config.toml
experts_per_token = 6
d_expert = 64
d_shared_expert = 0
activation = "squared_reglu"
router_score = "softmax"
normalize_top_k = false
balance_loss = 0.00956
balance_bias = false
router_bias = true
norm_eps = 1e-06
lr = 0.0134
beta1 = 0.9
batch_tokens = 131072
train_tokens = 507700000
Below are experts of layer 6 (counted from 0) of a mixture-of-experts language model. Rows are named router (the router's row for the expert), gate (a neuron's input weights, with its number), up (a neuron's input weights, with its number) and show model dimensions 0-159. Each number is 500 + 25 x the weight over its row's rms, rounded and kept within 0 to 999. Numbers have three digits each.
Before each expert's rows: "mostly gets" lists some tokens that are sent to it at least half of the time; "comes after" lists some tokens at least twice as common just before its tokens as in all text. This comes from a sample of Wikipedia text that the model never trained on. Tokens count by the router's weight.

# expert 170
mostly gets: ").", ".", " However", "!", " though", " which"
comes after: "\n", "s", "\"", "==", " ==", "es"
router:466494496486461521473483498496478515529482488508475499473493474477513511537487466515529526488480495497509538539485509490518533525511496489468475504504478474509481498535452486504455520504484525479510457516480503481548519479476454471518501522477509444526546520493466491482476466487484529504452470522487540462484466523519497510479514486494523473466527501504537545489537547510478471529507498505475512545462504508487463546460504487536547494496507483537541515498463536463544499489469505
gate0:458499538507494500512483495507506473455443459511507506459495471540511523499522477481495529533458518526488493489535499514495495488520497481513522490526505483483496494501507500453518505503505548557524507520481453473527496548504432492494469538486479514499505555515505507518494499502497533524474534532531490432524529480535520505526490526536554467494496516484515509498439492475508491469514487526529521495522491546506452491511528453509524478504508513522457495516515516517518455478512501
up0:516507490495492504466508463522481501503486479538510498507461503471446480497497536481538510513534482524475510511477476479503512508499524495558534510517474466523467504495503481511488536501480487457509506483474511482473464544495522494469499511527510513448490511467485514493535536464498502529483526484478484544488519497463477484521521492483486576531498472469501515521499496464540494457502454483480449491519460461478428518535518481531504492492540488486491514528454497464529467518510474
gate1:427465475508480506507511481462496529514487501491477535494515487462529524509484496500492508527498476474510486495508486500469441545484489506507491512534442456499498496548491458504495482501482455500520460475468472500523541515541519523486498547472516457513528514461497532508509528485503519550454522496461469448518501494478520502472528483470478477469513470502546517505521553526509516519501480503494494535488466432498460489481539491518525476490510496527482497505490515484529490512506500
up1:461524499515479470496472510528499549486523501499509475494482483504485483528541488546490505547489455519515460460547496497475456485477485526505483504529487492463523482503519497512484473514498508512514497506482496458514550522517500472471466519487527467508523494491471556448501495511529521567487551472486483481503492468482499510548487479515502477532517468524521461518506544508497503515494495514507513515484488454506465556473501466518488432481501516520506527535513540484524538483472477
gate2:491498463501473486493471501514509492524469511463497463526515483491516531499519501529538503505524498516509490514481535517491525500464527501516486493479507469519533459496488497524481516476516516517484507504447534425496495489490461539513497506536512498501529502515472488504494513492513490489503511517561551513415473529523452530501514485494487498494583513506518521479495501491514506521547474473508497484479496449467510543465472498506573488477523487502553516523478487511479508455527497
up2:478501478522490488497511490513531489512466495484511482504525493483480511485508498477564503534509520511512512496477514522506514495510530489487510531489497482518508488483467490552500504467537523509509504548463508459498527477565455539503472529526546508487492494518459506516499520514513506454500481491538528520475496501556457528520517448525477479504535486504502503473495520502529510484544509454529509482473475483494490549429481521509577453487493511455516488531527517499492488471527532
gate3:526589528537549512511525505497486487531484455454511469505500498530466503491555512526510462518487461481496532528534486522518491475497508474485462441477482564517495474492477483482498456484466486485491498504508519507512546475449480481454500449500515487511502537486460480514498502491492504549508533466494484484498488453472520502512500511483512489478499505487552481493487528520530513514511479477478490471458467512514486489491490462498495520524478525477522506532503500491491496457541505
up3:496446477470450467504460481510501524479520517538494528513482489465543491538474478500493507493503513524520456449475507471486499489493497521523555561538506457456499534488527518507505535515528487505510499495492481494484456540579517529512497560497478517485513464521523523480504514510512501473499483533502473486487501533545473482503485495527475503514505504514457514487519449481453488479461524509527513523545524506492510520495530514492499481471520470516480505457468502508501501528471511
gate4:528494500491453478534478487530509490501477491474493523536423504512447510507464495508468515561465475507496519549562535502507491483480464489501477486538539507505503505469492539516492486507527536487456518489487463511495537489461505474514497530459491459528517488520488511498518491497507495541483501450512466474483501491503496479521471525522510462517526444504448505510462478461520522505477515491509494529513552495507484515513493501478474503483467474474476509491466505433497507475487487
up4:466501501493544516478519508466492508500531497547501457459587498487524508496535502501544500439549526510503472460459468525495505499546542520495517518457458477513500487538514470491510502478480454531539494508488561519505466501536496527498507474533516529472474523474515495504503515509501499464494514552499530531496498509496505521474512507464492516493480554499547509508547524526462480508526480504487500481485448496483508474487518482515521492530511530516505492521516488537513504506493501
gate5:536551531524485505505501531534459486491495537490528533489532512476509506467482472523527550533512504485490519517498470503509536493521497492486486500455502525530502500503491506470526513526514526477550487522472479474520495480483490492498476528518534452490525498506513502520477463481456526504503483497472483501478509531471471505487522517486474501456532476529463506443460522521496469476512563498490478482478526454502524515455475543541513505508475505489465530455531498424494512488527474
up5:457441471488503466487503470482546531522499480511464479512463504522486493531516527482471441477485509513518486482495530511502478515477509510523518515523487485474494501516514512529471497478491451517443497472501534510478512504504521494495510475484463531510466487503504495486524534526547463499511506509532511503513489464533523495500469483485526492528453533466544502568525487476513544506488449521510504514516480536501476488532518466459478495491527493510534466558472505569505495505490530
gate6:489527499523444464504509498526495522493507533507518505596496513502483485522508500518495493511448522458454490495449502475544485449532495478471481530538485451549524495453467496494521523488492473515484481476474500462500487489487495518533524471457536492517519486514489469495495503467501494491497500477480514496517487489515534528481474476511522492495497535536505491515477498501516505492463508477511525525514546451522473504502521495462473497518478487561463469548489513511476443521496489
up6:505482510484559529475509509496501456522490503493517497410500493505506530502499522486531501481527482541548520507545501528442514540442493518511520481489516552450493496538526531527465498515501522493546524525519489539482515503503518501469482538535448486483503512487488530480507487511505484518491483533494482502499507500488457485509486528475463515501516480464485501483511497500488521494541483524494477462525454540472535495497518501520513478493526488444550515467526501496521542472501507
gate7:503476459504495505518485509537523444508460494459500493431518491474533466465477467507488490511482502509484521527464534523519486506506535498486516477471515491472530500497503551502529467506526513476470494476485574457538526454476552509536486506538494501515491482523504486476477476486507486492504484495486516480457479477494472535506475482495514516496540487499553515513510529448521502499497487517511506472496514473458472537465481510504536498479501454491546518522511485506509462506538555
up7:529484490510508509512484505544508447504461508468487477434488491462526477479484445512512483507491494509484512538468518537521501500492528506511510483475513487464527499504512534486542475501502513477473508489464578466519520457446549513522497501537515515490483498511504496493485474497518481487489494516489509479457492478506466533510468490526507518497531451505554504491511533444521501499496494527505514475514502470447467544489472493511551508480502467488532515529499477490492473496541562
gate8:555527514463466496443500505502482534505480517499490477471490519508505451499429494462539420489498516535507537553496504505527520466499526510519501501516485443478475488485487490567464480517511482500480489475467505514515503500451491505536523456481500512528500467508533541505514516452499506534498487522500557496493516492513518507500489515515478501511525511476503536499509487503441504515479525452441506499484504524504536507468512543478487510510490500514524482477517468503485497490495477
up8:477475502589471509535520447501506489515531496536509498496523481498482516472522489520502521503500513517494491483506490500486542489476510498460523443496528525491489482536508506488496496504463514465559473476535478485499500466502510496528483478528508511488516439533508461480487498527530485456556464524530460462496519567497480527441533517543514491527488550540510513481506509500473521458475510503490473468504507518485504526498538494518479522528486504515495515484525532507484530495495503
gate9:525496527497501548511500509459439447540490507490478515473509474480521497485461489518494503487491495485488530542503507543505495480465515483495463484547463444509479492531462494507503489482485507503543481481500469537534477513551479520542508490473483480467549506501463522486474510469476503499503457512478499479495486527506517495503501520514513487470567559540510539451542530535517552544500489499495515518456507539475491492496521483507522510514494517519534516501482509509526467509507517
up9:490521457495523499524516484490542538475484490492543481553487478525462500517518514504484514483505516517518465471460510491491489492502476512490543513520555544475507519459544491509514518521497516514482520519563533498458490498491510496459519472554459525513454538521499481459529499516514504474503520498511503521503531482503563501524501536495500481524466454507467470549515437487480442463472516500505514473529503480513501484514483508477486484488527496495472494514518476513501546513494458
gate10:496494517512504496513523470476478485484532511479441547538507484515444446471501535463489475500494527436540504496479518483550545498476445528451487501489495466531501523498500498456513510485544509485471478460483494502544555510511505492498478510449511472523487519471516518470491517525516495510471518506512526487498455516488522467474510565465452479517487490489512503525508507452482498485437479479465498498486508506497479513496529475496497499487490509508489472533481485497500464480496494
up10:518508461487487500481484517508517526525470490516546429460510522473560545526502456542497516496495481546477488496525499501434453499523540478547501512536509543468490483496510501533485502496455481517506510548512519493464434499471518518503525499549502507497514493528487494533510489478490492496539498499480476514506554494518493519525485435532552514479515517491505500470498481512508473506568526533523481509522496495515517491503480515513500523531503491484482532470498489493500522518506489
gate11:505507478450471541498514525504498511506470486464509465484518468490538485465499498521503535482501517498464527518519521452512450462486505484509488509525536496510558492512536557515507480507476547508553497512504515469501520479516476504490550504510477483503518518495494501480557493511465512499481495468508512551505500524565492510508517560474489475527498520502511454478499508526484429524482508505529497502485485550439542501482517475481477537510476535506490495500542506504489509504467512
up11:494499518533545477505485478488499498496524515527502532519505552507459525521492493490494469515495482510524446479469469556480533530503512507489505500463456504487450505498491452474505512482523462495461494476511503517469457537510506502533448481515536528504467491507476510510460511497522474514507495527502481473491486496440511485514481445511505511478502493509501534508503474467522558486517495489488511493531513440569441496502466521515532487490529473512534507486471485531508468472539488
gate12:508507515522423464494535481553476501511523493491478458468506503500532473484521485531490523459493517505480500511483513465529460508506498493536525522531560525538500503500529497512497490505512464529491515503527505508557478545496515488494483505504549463453516489509448539480504506477459558498493530550521511506498502508470457509514493506497493490471489523454517512491507484427476480515480488505497472504469495543507537523490488493472441483505507485500482480527522544518510522477506493
up12:477497497512441457487548465537472498523518472503498461464522503533511496489516498516496475453499520500475490521503489455515435545501513499522535527493533531534461523533526480509473482495483478500471531503502526536545483550509507491471502503490562447444515511522458525501515511510478565477463533525526498498501490482457476505511493491502502501493491496452496491493520510432459503512494483521527483529473494527468511505521498490486480481533499471498491497491524530495525513491501506

# expert 97
mostly gets: " who", " which", " he", " has", " she", " but"
comes after: ",", ".", " the", " that", " The", " and"
router:536479544525505455496507481473509494447491499491539512503483512467505503529489483521489520437483506485502505521540480530470466507466507511507478538485539491551517514519459501509504501473506505449500503488496543474547511508497491518534518458540460466477543522475512515472478508516512510509503537494468528498513501503469502495511484525504499488523504538520503494492532519531458455487459473496518505527510447470469469453517504461516449539497470536504533492508538521485524479542511533
gate0:541478484497470445530536471547468507499462486475528485484487519514531510500546474455500512480488531497509521517558500488531520459468511526497501512507494508531495505518478516534463499494505487490534493514520514491532504461519500535474468513515526480538544485499534534519536488501547487503560508483508501565526504497505480509508486530467487468526535483482530503446497508484517481490518503491493531503517482509457455500480466479516455536536464541521509482549519516484485513510496530
up0:451525559520508510494450552482505494513501477482526512545500527478499482478499511474469477561510438477487475491505509499478509506512488439529539511476490484504521469514500488468515474472511503511458512476470498485489528516475501522503550491504537458503453484484478503517513518510476527498435508494485548514487479511500519471502530502479491515475509552516470502484502457480493516514472485480524490531498483475521503539491515552518552472494486499487522489486539481561503502475523468
gate1:483546505510469522502457518472526515504488493476516510524502499493482513502452499501498493465497526478483513514528490483529516550500531502484461497451501519499511512437501473516514476517552503514513521522496511464528528476522492500512511505533516495491550534514489537502437456496516501519490495502511490487482516457498498514470496552456476525472541563524473497557517553471565524490501498497508484490502487458486506485495490466511483474487498505475514449486477510460504563510492470
up1:519530501506466478496480527495525523504503485489503524530500509466514526513463510488511483491532521456501502545513504510506510525490537511498454494437519517504525533448506454515495459497549515487511515512481497468528551471535483509496558504509499489507569507491486540488442453509492491517497518504513476484476505465489504543480495544472463534491527556527488491532509544470550548495506492504495469493528510453492500469488503471517483475484499504481497476490509509470495540525486464
gate2:515508530480451461477492501503517484470485473502512517456504492492509503530500502520489508558464464424482437521432488522495510532492505487484487494564496493483524493475479501499536500517512483513503492520561539486528531493463481515482487486546490447442498527531490505505513489482520524496475497471470505536530526492534487492510498519500502515489493475505450493517491494478535434485457516474524478478514476521507526470480527494502495476483498524527506506525552499479497490500533514
up2:514522524501461477495494488539496436498458513467481552451500455538522483547468506512503525470498503432474462510473500463513507470502489532512502466548509520497486499527481485500488452494508492480513472464493485482516508498508502530495466495453501458482531517532486476532492482485507554477483506530483491560510532457487464500489485483507486459479552489514478484501505506526518498497524502484488465475547485488502485497524471502522503520529512518537546521478534515475499475504514461
gate3:463470476518500467546516497486510482463487474474505471476486475478493485498532503514502520464474498520503514515501494502507460472506490460489510486509483521501501498528502449482473462473505503496518513502517483503532517524508500453467497507525492462486512510490510558514517508534497523472515526529478534476496530500480523525586547523508517459499543488497512501507504505496542501492506451475551508519489442485458490504521453543488481534547499542547507500568501478493490516532528521
up3:507477492514539454532520503506527488474489487425487504439472473481470490499513479503531510490485505490520522488508486476521496479495511515501453468497502553522542512502493466511465477513519509519498501517484482495566510491504509498472509473500499469482480508486510549540483518503530487499499502486489527478476540509481484502583494514490511494505550476500474518503461464516540453490456470467500481522534469498471524484484467505489492533527517502504494462571530487493501512540551516
gate4:488488519536441507522497529480498486483503489518546447522559493507522504512503503506499502487492477494495514494483496552437512465479505469482490501450528487492529469505476528506512551468497519493508473504518483505543522486444506485477509512534439524496490555538523482448502488476488515531507483440524500465480432521526514480523502513521523497475532473541493480486505442479518514510496498488516481503455480517500511489500524517485492487474503485503514499512487502547454514530527487
up4:484464521525472504530539523510423505530496494548533507506521484515521487468509469516454509502466511488462538513535518530511538477498491500476509489459509469485492538511477497522489532489470496497541500496509524466510498498466506493493512493526479513459484519496489461509558510529466525476498479537504453502521453492529533470510453511469486493477489489494536542451504487480508515484501449488483536518527457470490511485519538470426473482523504512504489534495518511495477478502524501
gate5:509497493468526479488476509510501513496491447518524533501489452508508539497493510527476516454495515489506466504514490512516470528530478512471517503500570492538501486517525505524494498482471520489471494470492539526518493536534525522459521486474497445482463501490431521498484528472488497510462515476523539554465514525463506505527467493442505493474537517503515535482450525513498464532487505535477511517507523504495471452499505442510473520459478492513516524477485541512478504465519502
up5:545461498485498447490518451481510528519530553505493464476514528503539480527505485526530473501496533477531509469468504483527513504518505506527490525523544459484529516515514508531516520508507479515492467536506498476493492456505497489520532500502539472544476501496522531530491509495512471437486464501532498519510533509527469486509515495493490541512487527497441500483450454511524475490483525496499561466492502483426493498490500529483508471488475504461523479500495492504513474561507469
gate6:490508531516501451494526526508502522492488493483498452513509468506483550515508567496506480482448490482516559489516474533545488505497537513506557573540496485476555500517535492512482506482512482467518495517487501478521517478485539527515529481544468490494517472469446514500468481505513511489484531500480532504557511494505498483506500519525515507484531526536510499484508475505516510539443515522512491499495451518444474515486513541481503492477486507498522516549525467513476504517518520
up6:469512484518521489496482510504513514502497535507487461512490503530526500510503484471447527500467494511525534504524505507502495482513523492506520571492550470473510472502508510507494522513473485508502491488487480454538483495491495522473540496518519505518497501486472531488541475461455539493468495539500535480522470508506523449495476488490479487499498508515553501460494478544489529538409531529528508503521469460503520518469475551532528490473488478537495523493509449558481459506503502
gate7:471493512519565502490482515499489492486502491499507538476480496488454471515482466488480544466518488503468522497515504512472451462503502475415472507485509524486470480506479540485515480486519537518557481543527503500533502521532492488528468483470510503452467528534505542497487473509509480491518514479476532460472481483498501504484522495521522471525493505529500531535492474492494540452480507477521501522505466543534493487491502527549456510499510478546533543494479559514507487516504505
up7:504495485493436531514534476466512489518513505481510462534494528501526518474505502520530484503466532526518463513484533511517578542482479540566493491534454477530487515515503474522489503563475466471471550500473480518496483512483497509483522519521467539512538479477507473490524504497454545498514459526511461525531469535519521477501471485502525545490513481473494484492516525486529493522494485516502516483496524467493515519494505460463532466502503525477497497487515468474477523512470504
gate8:495493523509551500500539509507486462473462503489499515456500456537487483526475445510540476538449490499520496529463547518518472475477470490537491521514552470523498515454528523497496514513524495482458577483467514503530511483493524493499486487497483476493493528511489546552493520491459465522490504479488477541494509498529490508565543493474526474520476524516507529466507493525482486503520508444488525520532498455526525466520514484508511478508494521488478511505504501481515496516481469
up8:468493525512546522500538522515492477510473502502500540457512453524491512506467480487556480525461515510504521524448517511525466476490486496509518530522550463498494513468549507504512526530518488450469534488476500502522511504492533474514494482522461469517519524534479559535475475456481457518486494482491496537489522479533483498548535466458519492499466538517513495476485495498486508486524515434508544515520501474525498455532526486494525474510479540503481509509516515472497495510504480
gate9:462505511520487474468509490561492497488520522495517499460539491508472460524526528490522541506451513497495533487503508481490494486504566519500447494482528556449497472482525541510469502475497504502527490511474505548494520534497507504508508475486512462476511516511511548530467496499496452547498534469506487470540494465479443473467508517498514541492468553504535486531485493497500514475491484507529493509464482547534489495464477460523464490486518475481502496506518505517508459514522472
up9:511501462485515464479526492528452505508524495523467469481509525519448473481547495487473512479487496483542484523512525473527487503548542508515517487543491483489506497512524495508468512525529467487512492508523491518498529550499485488501493471442524491495497508513448518478480518513474491461519552539532513479512506465515532464477440532500481493531482504523552510503548505510536484511542473521500505479492501555523477512520524487462506541490483493518510501495488435462512495494549516
gate10:495503533490487502468514543485525505457440452505476515472505510469488513467503514491509504470539509481473437562509501447493515531525512531487523565479530506522504504529498499477566474506523492473490507506513533459522469518511505504471495483528490460509483514497474500506532559533485479485519502484463466511478500499491495514465493480503505448510523536500533509442495480473489470458516473477489475485498529499458477494487478496498512499511473508512463540510509466525510524521465480
up10:494500478536475502520487453512483473500535526489546507554479500534491475500494516531494473514477495540494544464479510525529495459474459495526477417496505451484472484452495480523474517481480516528517483493532477528470515497471481486509515495520500544510511505511557470490512487484506537528470483508518526517505540510535465492522536515496505545503465481516463512545517525524482551533505522493518549513496471520540532498506473497474489510511502485517544488476485517500467478517530498
gate11:539465482506497466502503498504494462497501475535539504455476480511486475503494458536507537524487481478475536533478506499503519505524507549510583516486449507534534460525534479506507540479445496466518501489517518453504496545518489522508515459505503502567521488454515497523466488462519500488498553529470536511492502492477514513507463502477508508504499534495505497447479501495483469538511553488486518482484508501521462460490476485510498474489511537488541525497520494511487493511475476
up11:464532537503521516480518485521519526505469512483493508523496533495449538469491521493464457476540534514509486473478482522514515479488524504510473478517533525537466543491503534488511514455504529496511477521507484517504490480499512517464506514499504530439461552513516499489519513544464492506513429453526494502508495492499493443477515465531496500507500471508490498543498503501530529504491449501487516501496493562517520550485520505510555539483484498473477474522497523501484515475503570
gate12:503535535551471514525552512490492483492516539524450510535503515461514502460497465513502549483479448499505444524500521509486464496465477491499467449550446507498496517460460490509527518523513461496510546474481466507543468518501515516526509513495473494462480494536511549463490481492484515513501519501509503505508495490498500445529509505495494457456530482510521487510482501512476505511474478480509504520540514470499456523511533464467501489506483519489527525486518562494461503515505487
up12:518513474527519510537525575485483478495502475546472497509504537451536543518498453478482535485471494494527493516555513496528519498472492495491486446468550522512494563494498495559486534533501526495524495500488502505512481533537511534538563512522482466466518492516515549527485531500493508502494497523532523484465485502470500495507479548497496494470516519524516462472472509489483511490474510497495476490561508447501499498496492488450482503511467507478504475530500522476490514500500511

# expert 169
mostly gets: " who", " which", ").", "—"
comes after: "\n", "==", "===", ".", " ==", "===="
router:525505507478481505508505464500497501478474489498522494472487509486517531546503509473499509459475465474492509531470491520480533464496484472473526497500491487443542520529474481480554480493515484487528503530506538485535503460531505486514497480458471511523543542484514521457543501484524490489528502534513495500503480548480528509509462544544463489563522523479547522469515517488502470506501478485492504472462462490464481527504477447556525506529495463515515505496534468460505472497486511
gate0:506526505524456513454497475522502479517476477512483509505485523492505556546513456473476475511497537497522503505491504539468548505499493507488482504487521501464480502508459539443562517508482497527498498513482514490492522481508488482521517469474502538544511505511543489472527551488501492489492460527513501505501492571465504543512449508551499476553446486520486529520512551462464455503493484482508513474498502481489520508505526431486526491513481502486482511505533481498486497494487478
up0:506525490537474522513484505485465485510466507516484543498497526496512497581472444484491531482502529469490516535501461544503510431489495508503487488526499504488507494497510506466521521502468467481522508489501510483517474490516484523525513488517525515529496527505522496442522551498468518505466461531517492489524561564417505513503449472539513529460486518521522540528529504471484490465503492494495545480492447477500529485508496497503519486513506518516495514515472507520484513508497504
gate1:509498491475483551469502507488541513481486504458482488452507505488527576506541497495519506558516518465466483489482557463454503484463547505485467488507499497494519508516480494456501524475490491499505518479538504490501483524502481536537482489553481515494520503488550506484512522496510490507531494514523493475474483486577503505551465484541483545515483477504559529510485484454506513516474503522503526522495480484506456498482506460503481518464542517492519533487519482510478512527491506
up1:480502500505531543485493499487558522486471483454467514437493496509506564513541498510528518583493519478480503484500508479518495471489522485513468495500487492483529491499469482464489496506529477484494514470516509468485475495458496519520482520558488544478529511512523488505502525508519472489510476519509485506460492491594489483547446462517471518489469454481537515494484473472523499508491498497519504504488506519494470514494489432481516503460524502491511492474488490494459533508506523
gate2:547498519491473490437505500449532542536511489493484477520507483504491471522548503501503524500485530519450513486455503490515512496500517519462485501468491515440477460498534532500529490487492488509488483504528497509513538521515513504510483522476468502528522517491492483522504525513472486509504488497499481484500475476491486544523455497529473552531519523508514486546448536473545443478517498527487505530464491517535519512557474501505525510519470480442519483519512467505501514440463528
up2:515516505503461504529480503502534473520470519466518539518526543501532535498491519511491524495509527518477511501485418474528509570485456506553508527475465519497504495509499468488470541524495525495527514462458494493464473463506465473514521521586539537455490498504509497494508504507502508480513492467517529502527501514498518489476519502508523512475526505486485532500506502532497535527478471530472481476508499496453463501518542532550498518482520502496487503496489459470493503531506452
gate3:456503520532477536489485490464483492489466532512487500468491475515499507510479461489518531482541485475489502480570488522487515499445495495514509434490442535497487527477481501519560508475546543492543519500466515511462471501506484507541444520503497506490514526500519510470470484451512471507507482521488459510491501554522516487507511499528505496500563527512471547487482489503531533488467466490509465514508530520512511505492453477499513477492547504509496517486515524474486491514509544
up3:470500524518487523490492475480481499504482531511507489474496461508489506500478467477513530477534465480491494469565498504483522503442493492523514448485473543490506513481499513529577500473538539503535507512475518497467474506494494499521449520527504520478515538490531521476473495451510471506504498507491430516495494554524515469498507511524502487529568538511462535497484473506518529478497468510529469510493533495528506490484458459520508474476556510504490516477534504481497484504499535
gate4:520541528524528486489493469497533526528513495461475502497484486513490504492557466525498509490501509488473465490480486490488483550535481523492463503467465472524469540476490482476520488513500463511513501480492479467445503519506519511470499513536456522497506466457515495474494492520514537501499505487541482503442490531467471515507484476465523533528511499480482506455487511492485478519549449573486514530518483506520438504526453515486509472502469505459514510469516493497487545515457516
up4:520506502499535475505502486490541500512523516477497500489489544475497490456537485489488465470521518482478477487474487512495487544513472486485498487470493485533487512495499470495538500535517469471469473483500507451469518508543528482484504477545442483493500487435500491488511499483528507493477481477524465495474495539443496549468503446492491523542507486497506503480511489478482512525509462556481537520523510527499462520572502554508495469485473460519466505511510476512468537533467513
gate5:492511523509499493508520560569459498538494468444519484517524473527513503492511492505504482454495529500484486492461521478530528512493467494480510563421459502469469508497465508485552478469524509498464472527538515479481500507500511441467477520494519470470530486520449535517503510442485478506449500477552515514474489509516490464500529517522472491532511469480504496494541527483503468483474491478529505508505500492509490508509483478515489486485457497499511514502506467487516503509526495
up5:534491508521470518487547494500509499520525485472484477512497536513542503470476501497484503507494504513517495496537524491500512495494533511473541549522487473489474487458527547509475473518474516507506440524534462460496488478506489467424492527511453483460520502522509509535470519501463473481477494529489546530470527517525451484552460524506519492496514493513504511505521524488526470540534518523532485481506515506542495496465513473488490543521488452469512502516425506510522484490488490
gate6:500470487478537513497488493521527543449486457528498533477514535508499509519543487457494529514502494528542493474509488494429513518503515501476520490482522514508535471559504543467472479481533476505465471525490520513527521499510494465517531484489513510517518489532525506472556509472503481516513489505512521504498519542549504519436452492528491544498479481473461552472499531473493470511481517512509484491491522513484487477512514446491489529488515451517464501508551483494503475483482476
up6:456509491493453472505498513495476453555504530490518447520515487517513507497435501532500475498522525475483497520486518489541509502516484483503487501519491509491464495432511483508524515544477541509501509468485455450458494508470511519493466518489475510495533515515487492534473482533506507484485501504515461479491466429464488492575514485494501458522516500510521478541466496486516537485506485466495511480482502465510512513467495539501525443502519529501534474517517522521473532528518495
gate7:479484492485504468534488502523481524518491499531462468527506480528429515531515476505513480494518508498512486510501502480531497501528524507478530514491504498517522555522510501542538531534491490488509473500432453527501515518503489510468514480473488509473471498533458509457535507498488485482494459512505461500488463473542511453515549500522472522505487500461508500532562459510501511526485533450552530527490455479492503519512497516508537502509490439526484478482479521515490527502537529
up7:497475502523491514537490498506463514487501502536461475520504495514467516515497488479511516507516529460515475494499496491535462526511518539527536508474501497482558529495551517526575516557472472485506499494451483523521510496466468537521514485490479508473482512535470516474523520486498481501490444516471479523493470478527486464503556519512453485504510505474501513540530480490479505523472491469524513520532469493538508521478488527530533535507454445496460498478481509512470536535521491
gate8:489546506546493488452502506511491453501495493516538528481454493537535491517516463474452462463454467492533513495494495499527518481477546524487457471470481492526498495562478519465512497532489483490487514505538486461520492465533473516517466530540481509498509551527517496475506521494551475508446482481485477478480495553493492519521465487498488477503511480459528533464502496485478508493502466494534492473497491467480493517470496451513533484480481494471488489496496522521523502530478541
up8:512447502457495514522515477479525523516525495497453469541540503455460500476467524522535550529551533515500501511489508509476485510508482496509540526519534486492520526459494487514487503455524502489491489529441536533467505516461512482480515485453526485487514463480478486547491502505471523482564509519494537530498504461514540507512535532513501500491477513524463485536501505519511490519494517536483523496508517551521470488510517521479483492519533491508517526521521458490472480480523448
gate9:460482516463460504495492498473495544509469468537518463537511475524509503506513518455488536506512483509515481517469492503472493514505481504518528507560496486485533510527441506525524503513487473499512487521478500554526514510536503499511526526493494478474452537459488522487470468500517521492518522554515484559519477470513531498489481526476526499513486502461531502513513508504499486512511492481496490484521496456481477525536493479557488487494494481490420478530475550494532532566490526
up9:504448504486511525474511529471509424507478492490517510514492497489518471495497474466517514509533491477518508482439517508499492439514516517468474499513468489491524534502475498466536449477455512520475506526530515488493455505523560492525514492499493493522516507487525494506516455556526514463505501496527515534532480518515527525486481485515534522506463471457545508488469520491518521480515467504508487485517476496482476485533460500526493504540504494502435480546494499493522525565529494
gate10:484500508485479516541488509503518487541519516512480512500480481499540496492522532492530492540505492514528495498456517455508475492480487519533531551493513546454528546494495475465525527489495491480480498522517559482479531505476473436481523497478490484524524492476470484498529489496488496456488517464512532524516536541459504491458489524518468467487471517513496487492479509521520469470409529522519525476497523471452506495502484460500522489517512499510475502452510532508498460470468485
up10:516531492511479536510501486497517436496480534462490510471434490480513503522498512515533526480474512491513492496463485500548515498506443472519503510468501526484548490505528482514465525486482500502478529481517495499545525531534517478510496538490519520560496531482484477525499469510477501520503476509536493482472533468447468510473485499485487525490509497515528488476495499488513500427495518516528507529463441448492565486523466469499493490517501529489531488491486503492492536498552533
gate11:450452484519503519512498528464520463502453524534479497468509512483482473471490500526489531500515474562505482491449502511478518490479445473498490499478504497554492470509508480492509493460485495524525514516495534516513534485472526511497486477481488502486495489540534455509517477507485512475576470505513517516506485552482492497469476521521466510528505481494488524556485503487480492489470483474449470498508506512478481511523456494465504529477451544486517518479539500515451462523482540
up11:466488490529477486507494521500530478500508493502558491460497483520497494486501544541474493490467461500465495513486551489491486505484481443510492539490528585517459513520538491494472496487536491538487520504515528472496549479461474462509497489513483489502469490519488510468509482503492557515547521469487497467469511546512492485488498501538506487476517549461490499514502489476501479473485526506511503477535509529479517495466467508475477474474452507526479473528468526536524486552536502
gate12:532498473503502489526477508514514516487451472510500482508522485469523501489516478469492517533526499511533481468527516462504513490541506495468504466495445520534509497504516473534532483527563514473472520510519484501496515457460491484494476496514517497504473534459474541495505497500513515484492526508531551442483474451487489474480523500511481460516497453498489477507501495503527543451526508512480492421517521513510518525460497524523529497536438495566503485499508500476525518469530491
up12:505523516493543529514535484509510496565507509537508508512514519536482463511502513519487471493498515464467504529451523520458477496498488510516515515503516473458495531476477501493461518450465503500491486497503493497497512522527482520469532499480499511468494447500513484458504515465469520504529449486481491523485504512464518496486497503478531518527507527504535521492480504482506444565464476475526528542478536522493493523573482493486500543515538492467514507516491528578488487518471470